Experts of a small language model: 4 picks a token.
Below are experts of layer 10 (counted from 0) of a mixture-of-experts language model. Rows are named router (the router's row for the expert) and show model dimensions 0-63. Each number is 128 + 32 x the weight over its row's rms, rounded and kept within 0 to 255.
After each expert's rows: "raises" lists some tokens whose logits its average output raises strongly, later layers aside. This comes from a sample of Wikipedia text that the model never trained on.

# expert 60
router [130 156 118  98 108 104 136 111  88 146 113 122 123  97 106  90 126 135 154 163 114 154  94 126 161  86 141 110 121 141 136  68 105  91 137 146 205 114 133 155  46 153 131 155 130 102 125 133 172 132  91 113 142 148 117 155 151 165 188 127  89  92 145 164]
raises: "1", "3", "2"

# expert 11
router [119 161  76 135 168 147 152  85 111 147 135  95 109 129  98 156 155 166 153  97 103 120 126 166 100  81 156 126 197 125 127 150 105 102 116 145 151 107 124 181  81 153 109  99  88 107 119 136  82 149  82 131 113 173  66 197 149 192 157 109  62 175 102  92]
raises: "---|---|---|---|", " ", "\n", " Act"

# expert 15
router [164 195 152 118 173  63  92 102  91 161 138  90 142 101  80  97 112 125  71  77 131 101  92 117  73 160 172 137 169 145 134 123 113  86 130 127 110 165  44 184  45 156 121 126  96  93 170 153 133 131  72  97 138 142 102 146 184 147  99 136  98  97 126 110]
raises: "0", " ", "1"

# expert 66
router [137 152 165 156 113 148 136 130  95 107 149 114 131  96 144 160 127 152 139 117  95 141 107 107 120  78 198 134 142 160 147 135  89  92 108 158 119 116  93 162  40 128 147  95  89 116  97 133 154 172 119 168 156 138 134 160 167 208 113  98 134  91 161 137]
raises: "core", " time", "i"

# expert 69
router [155 189 112 135 133 138 155 130  99 175 165 158 124  97 154  90 128  80 153 111 127  77 130 131 122  61 111  99  89 148 133 115 129  86 142 119 143 168  92 140  69 131 141 145 137  79 124 157 137 138  79  85  90 124  46 131 178 150 166  99  82  90 133 163]
raises: "'", "\"", ".", "al", "s", "\"."

# expert 1
router [157 174 159 120 144 174 153  97  99 192 117 142 138 121 141  74 121 180 140 100 123 121 127 136 128  97 147  76 120 131 132 128 149  62 137 146 119 127  96 180 110 118  88 155 118 124  79 121 193 144 141 118 152 132 145 166 129 125 126 119  83 130 116 165]
raises: "min", "ge", "ger"

# expert 64
router [186 194  97 185 111 150 166 143 112 129 110 153 134 168 150 145 127 125 138 105  86 111  84  96  88 145 147 103 169 165  59 151 113 150 188 168 163 143 113 137  97 141 116 143 155 122 103 167 131 191  80 126  75  81 109 133 210 181 109 145  81 107  98  89]
raises: "s", "bu", "vis"

# expert 63
router [193 139 114 115  84 139  89 105  19 173 215 148  89  96 131 114 105 173 154 113 134 104  77 109 129  75 166  82 145 178 105 106 119  88 132 102 152 125 139 108  57 154 153 111 176  87  82 165 144 167 119 151  99 134 121 150 129 161 148 113 105 108 128 158]
raises: ",", "ed", "th"

# expert 19
router [191 150 173 137 168 130 146 102  55 162 163 123 121 109 135 121 121 112 149 123  87 164 117 130  66 105 150 116 128 136 135  87  96  94 164 130 117 183  93 166  19 157 125 107 156  58 156 144 145 148  95 157 116 126  90 152 186 182  83 122 144 104 145 107]
raises: "A", "P", "C", "v", "He", "B"

# expert 47
router [145 131  84 168 148 127 150 165 115 127 166 137 158 128 160 137 149 194 142 140 129  80 112 194 139  96 142 113 102  87 101 106 117  71 203 158 139 121 112 143  26 188 154 125 101  67  97 113  90 178  63 141 102 146 160 209 210 160 105 116 132 112 141 139]
raises: ".", "ian", "'", "0", ",", " –"

# expert 6
router [110 181 137 121 146 135 145 153 112 209 145 130  95 103  74 146 134 115 148 161 125  94 123 144 113 131 138  62 164 143  70  68 112 102 153 150 157 115  90 190  49 135 119 102 127 106  71 167 158 130  87 149 127 131 134 207 118 187 121  95 118 120  96 110]
raises: "\n", "late", "inson"

# expert 79
router [193 121 141 144 159 147 172 100  81 148 137 153 178  73 135 102 155 109 117 190 104 126 141  96  86 104 124 131  76 120 117  91 111  77 171 136 174 176 108 159  24 132 176 138 154  96 111 147 172 146 107 163 144 110  59 169 145 137 143  68 133  80 156 116]
raises: "eff", "H", "West", "I", "F", "Ho"

# expert 55
router [133 159 135 147  80 129 133 117 113 185 133 134 101 118  79 124 103 136 183 141 119 102  84 138 110 113 140  85 129 123  75 131 145  97 141 173 114 112  85 181  34 109 101 138 145  92 124 113 109 168  72 115 132 100 108 220 168 178 138 126 134 137 128 149]
raises: "org", ").", "u", "),", "RI"

# expert 68
router [181 134 120 176 105 142 111 120  95 204 108 138 106 109 116  85 138  72 172 117 130  95 139  90  93  95 162 106 114 145 132 128 120 105 164 146 152 186  74 180  98 108 122 102  97 128  95 144 164 131  47 115 113 133  77 194 195 140 186 113 125 111 134 137]
raises: ".", "s", " ", ",", "'", " and"

# expert 75
router [147 149 127 182 123 166 146 153 115 184 132 109 169 150 134 104 107  82 143 113 106  75 111  62  63 118 148  78 166 147 121 109 107 123 116 114 151 163  92 160  59 117 150  85  88  68  78 128 141 155  89  89 117  84 110 204 167 173 154  71  47 108 143 127]
raises: ".", " ", "s", " and", ",", "'"

# expert 21
router [160 162  83 151 123 147  97  63 117 148 126 105  86 120 129 144  96 160 116 129 121 128 124 154 143 136 153  72 135 109 135 117  88  74 140 135 187 103 114 118  18 152 142 161 148 129  91 159 132 148 135 148 131 162 123 218 184 187 146 123  95 173 140 110]
raises: ")", " (", "\n", " |", "),", ","

# expert 29
router [167 211 189 173  95  83 147  97 117 161  97 126 133  96 131 147 113  97 116  92  86 112 140 111  83 143 148  86 130 192 143 122 132 120 120 168 142 135 137 168  91 142 114 174 100 139 105 107 117 134 124 145 128 107 109 173 187 157 132 102 115  55  86  91]
raises: "controlled", "ets", "ian", "ull", "ur"

# expert 26
router [178 137 131 131  96 118 149 165 109 173 122 109 102 118 129  90 111 114 142 133  94 143 130  59 128 108 183 102 125 158 169 131  59 101  89 178 140 186 101 106 102 112 118 134 111 105 106 188 147 160 110 181 123 181 120 172 167 160 100 121  67 145 133 116]
raises: "-", "1", "2", "0", ",", "5"

# expert 4
router [192 135  91 133 129 126 132  91  60 188 119  97  90 132 105 111 123 140 130 154 103 162 121 138 126 109 144  58 133  95 114 148 138  94  95 170 119 181 122 161 127 173 129  91 112 106  97  93 113 163 118 144 117  94 108 120 146 135 172 143 120 163 136 122]
raises: "rent", "mal", "va"

# expert 44
router [162 184 145 108  89 172 152 107 116 143 159 144 120  93 114  88 112 130 118 163 111  72 108 144 169 119 184  68  79 207 111 144  94  97 136 116 193 143 128 111  49 188 162 110 133 125  93 122 175 163 106 154 132  88 100 106 210 141 179  70 117 129  58 185]
raises: "th", "-", "stock", " members"

# expert 28
router [175 190 119 100  90 110 149 130  82 130 131 143 154 127 133 110 150 136 140 133 108 147 132  61 124 103 154  87 101 123 149  93 113 103 120 142 125 136 130 157  51 119 128 119 153  78 108 132 120 121  76 122  95 110  61 169 183 138 106  80 126  86 153 119]
raises: "possibly", "1", "t", "sur", "ver"

# expert 72
router [154 128 138 130  93 151 160  72 115 131 106  98 150  98 116 128 121 155 133 146 156 132 125 150 158  84 180 144 119 118 137 119  94 121 138 171 161 178  69 111 114 173  93 165 151  82  82 176 184 201 137 114 151 105 103 209 172 207 138 153 135 121 141 146]
raises: " were", " was", " and"

# expert 77
router [155 124  91 122 145 113 145 150 114 174 108 112 138 135 124  77  74  88 138 153 128  81 110 147 109 102 179  84 138 128 119  81  54 111 103 174 153 167  87 151  67 201 127 142 143 167 113 141 134 142 143 176 112 105  96 172 153 153 112 104 105 131 139  50]
raises: "K", "I", "T", "N", "&", "TE"